Experts of a small language model.
Experts: 128 experts in each of 8 layers, 2 picks a token, a sigmoid router.
Below are experts of layer 3 (counted from 0) of a mixture-of-experts language model. Rows are named router (the router's row for the expert), up (a neuron's input weights, with its number) and show model dimensions 0-127. Each number is 500 + 40 x the weight over its row's rms, rounded and kept within 0 to 999. Numbers have three digits each.
Before each expert's rows: a language model's description of what the expert responds to. This comes from a sample of Wikipedia text that the model never trained on.

# expert 23
Sentence-final periods after a noun or verb, especially before a line break, plus "in" after nouns, as in "76ers in 1985".
router:489493572464600453573499474491520487460548427459588488537506477451504486482543507499523467496432535542443460530510536530463480456481526481515546523512479469587555535520483453448473479519526549466487470508467511448553459561502449527514520531516497471522429502446518474500580478447434471535417521531491543484589525490498509510452520445529551578498477502583472509513543449514556430548533
up0:539498585496514543571450510490489462471480474550591499558463565573539490472549520447543483518466524486517509435531481537440498435528474483505491525514527537503552489486556496503497524429489479558575475508542511457513549482462540507561514459480464562527417416463518520478536552475496465435501479513520457493572481519574508506509470482528496469458490489565589468528567587492558574472511

# expert 2
Heading markers and heading words such as ==, ===, Biography, Career and History, plus opening parentheses and table header cells.
router:554473563507529471555466439442597453506549458470528489561476474520502404441539475496551499502448529504540563501493516483379517440545527492500530576501518517526529536493520476483461560444483531504526506438423493442489465500469534509535493484537520533500485496554544513471553509477434474530508528490572544532573553493490557506514540460498536525434455559576521441480526471460543551483531
up0:520501500504471467531475495435560503402547487523498451491565578575503548520547486484441489458537470435487535435404487516466506530484376495505467521519509551461502460502587464545527540533524411438535526497534493469548448498458476542529452507467502499521465445458498452505511511524495510555567588477535477478519498577470463487513575497496416479528502538531573500511489491523519478478510

# expert 30
Auxiliaries and main verbs right after a subject, plus infinitive or prepositional to: were, was, had, would, began, took, "appears to".
router:503482595488609495532480463473516510497472407453541460474486521536556464477541549511510531517434495518455539464487486506478531463471514479483497511460496472540561510471475406516476471512479518489467502489526548473610515555488506514523471526521543474522437468446513466539596500369466441510541493500491482513541514556523415474502473457532474520491420503592495501518523493425555539530477
up0:510530567442481515547553471579522500514522513572485464480576487501523449483494487531502523463578585522448602520552506507496505471522572463480531388505544531536545500489528483441430508470507503477504506516528542469499520499485533504435476441487594496498510468522493480522550476590518508456464405417462538485469572544515495477553479470558472438492536534555499502466462496465467485532538

# expert 18
Single capital-letter pieces starting a word, usually names or table labels after pipes, such as B(onderman), C(ritics), E(vent), standalone L in W/D/L records.
router:509478500469529508583454479477536448471524426474540505493532529500545445479535516477505504479431543491452485494562455512391590488444500470500508441495495464556577507480535527483502474556424534517453431510445500404528484501462483500502541554421472460508491477511478545531581498446498536482507528555552540543580473572532513500458496502518508586539482523539539421445544475495484476520504
up0:528445589493536471546380435497600513490517498419583506481517488555533498513517553467541504483477500521503564407467549575469508403546497518483531580534467513534480489591473466499527498497565536487535517480515504508455498510512511484511504524494497444514470512488495493434517510477480477468496476568556497471577523510508423459490587430512504479483505548535540569520484481524567511501482

# expert 13
Single capital letters or short capital pieces inside acronyms, codes and coordinates, such as NE-S, the N and S after degree marks, W-R-C.
router:551485580511528444548430408487528473472484457476553437531505552545539458467515541487586465456408542538450481457513506479473488424485494538539528484460506490557519498474461471503454470539473484507513488470447521492526513533504529558480581531475538491483473536445517532541592464489526510525449517577502517512556475506548517445514484478530510545494500524643533474495559490473588534498483
up0:492447537505599495492513519528533479435431575535527500487460490420516476563561516517547481553493433462511482580451489516532513545516477532538565500538536462456594479491564451432492540522489479490525498511473522394544511521412515564507537569492468487494518449469516486541502532495429533514547539461523549461530590512527521468524495486434503500472469448484518467431522470528487503565524

# expert 57
Capital A or F in tennis tournament tables, commas before years in species author citations, and some sentence-initial The or the.
router:514458540459551506546459441413523475475468532485558463533483469537499451484550480489505505523485539553515503525541551535431482475461514455437549481526523491525573481491558500518493499506461529503467490538462517406510501533451517481495532560488462484544386523486498510474604449393521500526443489543494506448587516523546566562479440483547526565495465536545537469497535438476547478533460
up0:519494576510525453584405475471534492466522451467528497481499549544520454518577540455579506555431476518515531500526502499486478407538535509532487644468510505535513518507531456434541531478501498470510519486510463482518510500516490528488570461519512487505481457445541521444564517487470473523515486502578602535548416491504486490518514430496495563462499527579467515514512490517546521558582

# expert 56
The word the after prepositions like of, in, at, to, introducing named events, places and institutions.
router:492488545467528517597443452441486484513502495473600528566493480556449473503543507491538488484445561568480476496536505547443504502515508564494529531516524469557527488514580477467531530497480537526508526479461518410529460524508486528496471548527494472556390473525480530517599486473476552504554506536595516517589515514542514462516466424531504560479449491558510435507551549500550457500530
up0:510511563526522477494487505552483470479488492482540414464478546424516527521570470469512549432486479473416551478466475477410481450580537458563550473496539520479575488521426427521477454548481496488565520495481472468537554530502511530532507561424459562533526489474516480476508497455548503498524487497475473490558567510507522530487475473474481542437463481625536525523571471515562553556498

# expert 3
Space tokens in front of digits, mostly in tables after a pipe or comma, like election figures, scores, years.
router:551477540478542499528484438458525457479525508426570451569478470522529505449585507454605527499449552503488520512545538550490500491484519477506552519545508452517581507462515483437490499477505555568540457482530551497513531479487446542479544584506519462508438479440480490497542511435475517562478521538581527475541512566517494499481500489501520589486481497620535452503563504455546526567486
up0:508539510594504493490484509499485448486472420473527548550492562459538495526490487517477536534463498524539449500491560451541503480482494509434488508556536431500453522488539494450527509508429557495515545497491446543437496566607474455477494500595486478457566494533515550420534526455448481523489518446552506523514518486474531510592489512485564486500486463510471425467498557453501539507638

# expert 28
Lone space tokens at the start of table cells or lines before numbers or names, plus counting words like two, three, first, another.
router:544455501510550463499476456431507464497520407474635434492475514502524509495563536498535494475477514515481502474497533482363534495526514493524509577491505488518610540488522444476490538560473511465526411511466514492511516540480449479500510499504494502470435495480448526512581468409521432457477500497586483547565522509520483523465452491529498537506435546563506432497522491441516507523512
up0:548517548458524503518484448406468470549445483472587493516485556476435516383496516451520477481480524573492481493560529487501564502460477489550509537510458543515516560545557534507507510538492471478474480536564507505504516627553544527538555469496448514497449480468495524461495500515478510409441435480481395428497524481505475527492479588466482549447503548484458513460504483543509538487475

# expert 29
Words right after a sentence subject, mainly was and is in opening definitions, plus possessives his, its, their, her.
router:509484546440545468605461468499521441497562508468582482574504523536510519552526491554546565523489499532437499416544505508452564452487478534476561522441508510497516496457522481510551499583456514478506456501555517481491509514436531550474470553563479493463426480465502563445599467472464513485559509544614511485575495515525455470471538440512513529473472526542515479436529485514500500484513
up0:518497541494547521518409493443528465409480460470580519422496474494487502490587519455534499482466604536550561473498526438379475464461538466506514510514571466517550538500520498495408503478467490527538518563465510473499514487526464459514571570497471517585458479526473470488561490463486440553439481455560493487519471477584490500498466495508464541499503482514489473513537515545568466519481

# expert 48
Bare space tokens before numbers in semicolon lists and table cells, e.g. "; 4;", "| 30 |", plus clause-linking words like as, because, being.
router:572455570497597490550430499494565442460492460429538507510501513523485466494584541423515540568450495467449477500497558456488546479475482536516560550504476533515576503484496470525484535521468516495500443535501467443456548528464478494539493539495497530515400543447483528441560466397526511454471492596537536470569495515497487519520451469490518577454444481534527486481513461487536508487475
up0:488498595466523515499471438448515551498569503480563454545450501528518477518540516487508480495472587542530486465509474585395450436483518473485460476491500453562514511485554459473505506487533474442516478502477505560466420503451518505472610597428492527527513414499513451532561512491499538526515475457533517552543562541593503485517507432517507477447567518518489471501529510509532506548482

# expert 25
Relative pronouns, conjunctions and prepositions linking clauses after a noun or comma, especially that after a noun, plus which, when, although, despite.
router:522496557500540495522450474491588479525505448478620521514481505482538470477575523520576469511394530483480480482473499541494494472532499487479585574476550469481544569458470460551458441466463473493522465496489559487496548502518491526483440588491476488517462499491480507539529461467540507504488507473609494490592547529502435454453524449486530535439516508572554514529541486516552531571528
up0:531471531476513493533426505518492423454470470481478493515526504511526450499551555391582555503511584553536541465529524442410492465460439508515496477520473457585570432490541497472448502492448579487498484500450538505544542482486536517509569462513453439452437469499522533491585515430443435539481478508488512421513492472548523525498501452467522539549450497542456465494510524494519474525467

# expert 19
The digit 0 inside years, times, dates and numeric table cells, as in 2-0-18, 1:0-0 p.m. and lone 0 scores.
router:511481576518565489514472443459562497493493499490616504526507465486540513518555509423541498567477580501502541485476496507447499508542538500513535537530448471591622528490553478477473493538563518504433468489464508446496489535517496539532532572496534481469458473441472550443600479444496525470546461566567460511548472486532490519529506445530495534488474530557508476547572457453518532509502
up16:476452441484531469521504472549527518473543438494512521483456541497457526513546487462618552508464478512435438463573510431499551521413477482545514544538451530491525413482479401535492524504482437487498516553547483439522523491444439460518477473502499551491472598442550517516489455455554402519457522570538492542506504484442566461530489522545508473535478500505490561509517504479504542480508

# expert 59
Word endings after a split stem, such as s-up-erfluous, Ch-ampions, fl-ows, plus rank numbers opening rows in sports tables.
router:504492520506544526526460440460523475537548457445609501489480543540506518431543533460558510458459568523518511477519528557454476486443498453502499554504480532562608529505585490474454450492500539468492439468512476450524520475446519468453513571468500474520436525483527486506555516506442473478403476500553545469592527539485465512435499483558474525497526452618509541507529478508483515540508
up0:534486574503573493529483475451534449452485456492533493515547487522589444540594493452524582558428530436493537450516542512459537416526529553494483504505531449476513517495443466507491560484469500488540480481493499519506481488500483526483547543559511484511402462475440489489569488479460487547552494556566504511553494488505515531513418441480568545542433522545513443457577543455523471539506

# expert 8
Short word-piece syllables inside words and names after an initial consonant, such as ull in Sullivan, ash, ust, own in shown.
router:524519544474520550548392495470484464532460438492548505521502548503450473482547491435558595441443538541520528449520502499519462516449520556506538596544572460560558472472520481466526458549535517499584470464498546463532443532537483535531473584481500473520444505511466503549572519455471504466458508569544535413572501486523479495499521498468476511466514493545493482479518486512573530560466
up0:441514542520529481524533527482468509533507488417523517559485533505507499513594460486474488478474526464498455462456451505466458406488464502557531501449485563470547509534579532441484541457497461571591481439533509492517474450533505528542468405564456521461452502545566450509498544538536464531473466514520532600519499502518511555557487427540482479499501591520457407477526535472508502503485

# expert 1
Personal and relative pronouns starting a clause, usually right before a verb, in biographies and place articles, such as he, it, which, they.
router:534443605485572453512454408485563458545503494454567418505545516525494452544549503504538525519374526485509512508513449507467540440511497439518548542521485450531557526472488495494521534439482538503448494534459456488511515547464565509478539515492466483515470537454444504462547465413504441478504491519583542512582487525489466512448520503528512536493463511554542505480582496532537545526534
up2:461532481467497498521494512487509530535510533496544553525486542438541487512525469518581466555480625494523486559555496561482556439509473444477524518494489486554530500532516555490494447527518541524534418484550466534540483469484447524518563508540489448501517450442523497510499540525457532438449503469560513560478487528430512497537496528522552643468476486620537482528486549517540525560453

# expert 10
Word-final suffix pieces forming abstract nouns, especially -ation, -ment, -ition, and institutional name words like State, School, Senate, District.
router:449491544486494459555456476482531497475481522454609466542513498501496432500565553511589522459514555574446563488543432517434495446544483523448517526489496514561599521520561499473476480495460518512474462509481532438479494530505539515475552555516511481534429464472486441491609469470516468522482465529551544505573531515551512490561457434493469493489543486588513532504523536470572507513475
up0:541527512466502475586495424416525532540487349467604478490520521498467544461543533440526558583467492444587496527445523479440524504524538502515506504523476495444492508455466521499500487510471458524544540480463520476464498544507531424476498472495514485459483474461539522549565503507518516467550500502570436540554475454611481532488477509477449556497449511506494442453507506528521505526539

# expert 40
Digit 0 and other digits within numbers, and mid-frequency stems like ass in class, lost, view, present, port, Roman, County.
router:533493522501521587535430484497505498498459510492554546478504553526436503472551530466557509510512560517529485468520495499442564446552510485447473530483460503542602420524589497494470506461537520480473496491506438479548484536483552537494478534488444477572429491471475523465629477392489530543517515540529521437579509503548457511474499462554509552493519514563535501499546491462510444541451
up0:513493576445520429501512438450497484516530411496607419541486448499534469487567519473585522493404510483440504468501558519436519496458504404480522496539488485544447477492467495457541496500428536533535500485505465459484456519469458479475519504495531483488457526543501523534576528492430446480480508509516522510614496478508499454514533431518558556502472512557494466463505488492525596523543

# expert 45
Verbs right after a subject or was, mostly past participles and past tense: made, produced, received, released, served, replaced.
router:543493550493536493502382505495499474439515498443563493517530484529543486489563539438541467551464564511517522498461552443481518448536458522524559570468519526560534426474523529528413505503481541424487497482507479469535522512466513547522511529554527478491457510485492511493625517436459443485474519474485542427571465488515462501531550451546518548455510491528515481464567414489568524538458
up0:500464548456514479554515442439545458548435448449591461524508475472487554519528440485513563479428462504506488433469475547490465512483517526455459462508462471503580503544473432519512480499448485549517489510526527459504437501457451522437503491473484485503487401460506450472525482480476461477504555554520444543552476512568575472515429451484547554492486547572551487534554575457519503510571

# expert 52
Colons after infobox field labels and in time durations (Written in:, Size:, 7:39), plus prepositions to, into, by, on and == headings.
router:493508567523536451565484441458552472497489400448573459559495471558525443488586520503541548563460515512473541479498506512427551449504509527464463534585510542570555494464497455486452453459516507503481480516495591473520482550504434451479477577502489523485472480434556492501608462419509476511534530539518453487551477535480508479517509456544489539475479485541509443542537493504534465538482
up0:515420509514526444489528516566559507503478490493514469543445492473474477517527515526501495496512532574532584539541468620553401465466489539539466467543540537442544475515537439452497433534510497516499511492448479558400504508499510508472455520551545484473506437479471486461513524566479517562475568432452505526489520521486499481492553556397477486517594465518531530480488563486524519544544

# expert 16
First capital letter or piece of a proper noun after a bracket, quote, line break or pipe, such as A(ustralia), An(toine), N(on-ranked).
router:526463530518553572502412479426545483448526391498561498523550495503485438449538441474519464516475496485471513527533472518440493503421484515528535492527481519569603427465499485494486463501479475562523454525514460447513443514504490478495530558469542464517429539477449469531610509488495502528509507562513497467533461549538474488483491410573566527531485530588516467478524455513483489544478
up2:460483529481487434542455447447518441431470526438541486514528443487501494552542573483565537521518485517527520490452506503470512456596518515478471540452532436534502547543501466450489533520488483414461528525472460470416518526494526517483514523558484550502474482459462580390557432438495470528481514480544536516589546503518571550516521485515441472499473461498428521537568485454472492497550

# expert 55
Line-break tokens, especially right after section headings such as == See also == or article titles, and before paragraph or list starts.
router:575476544485518476506490398505543414487544470415618477541459589506481468464588526474609555501453475510540589462489494518445501463510526446487539517490504502552514500523496451460468465493469504472555482486481512455518474528490494478478522549475527465537415447483477483442563466488500484503523485478548502539582504531560531446474455445514517550516506499561540490524528509500550522507546
up0:500536564465519468462472586508472528487494451569599459537549495556504480509539516523521508547522573517482463387439491493431562463466463520531492519504497507518587509518533508516535516562469562541478436470509523488500524526487461564545473521547471503510457553508510524516545479372473535477495506552524511498572538493490443535589493478506506512489472498597498491493549455500542425537484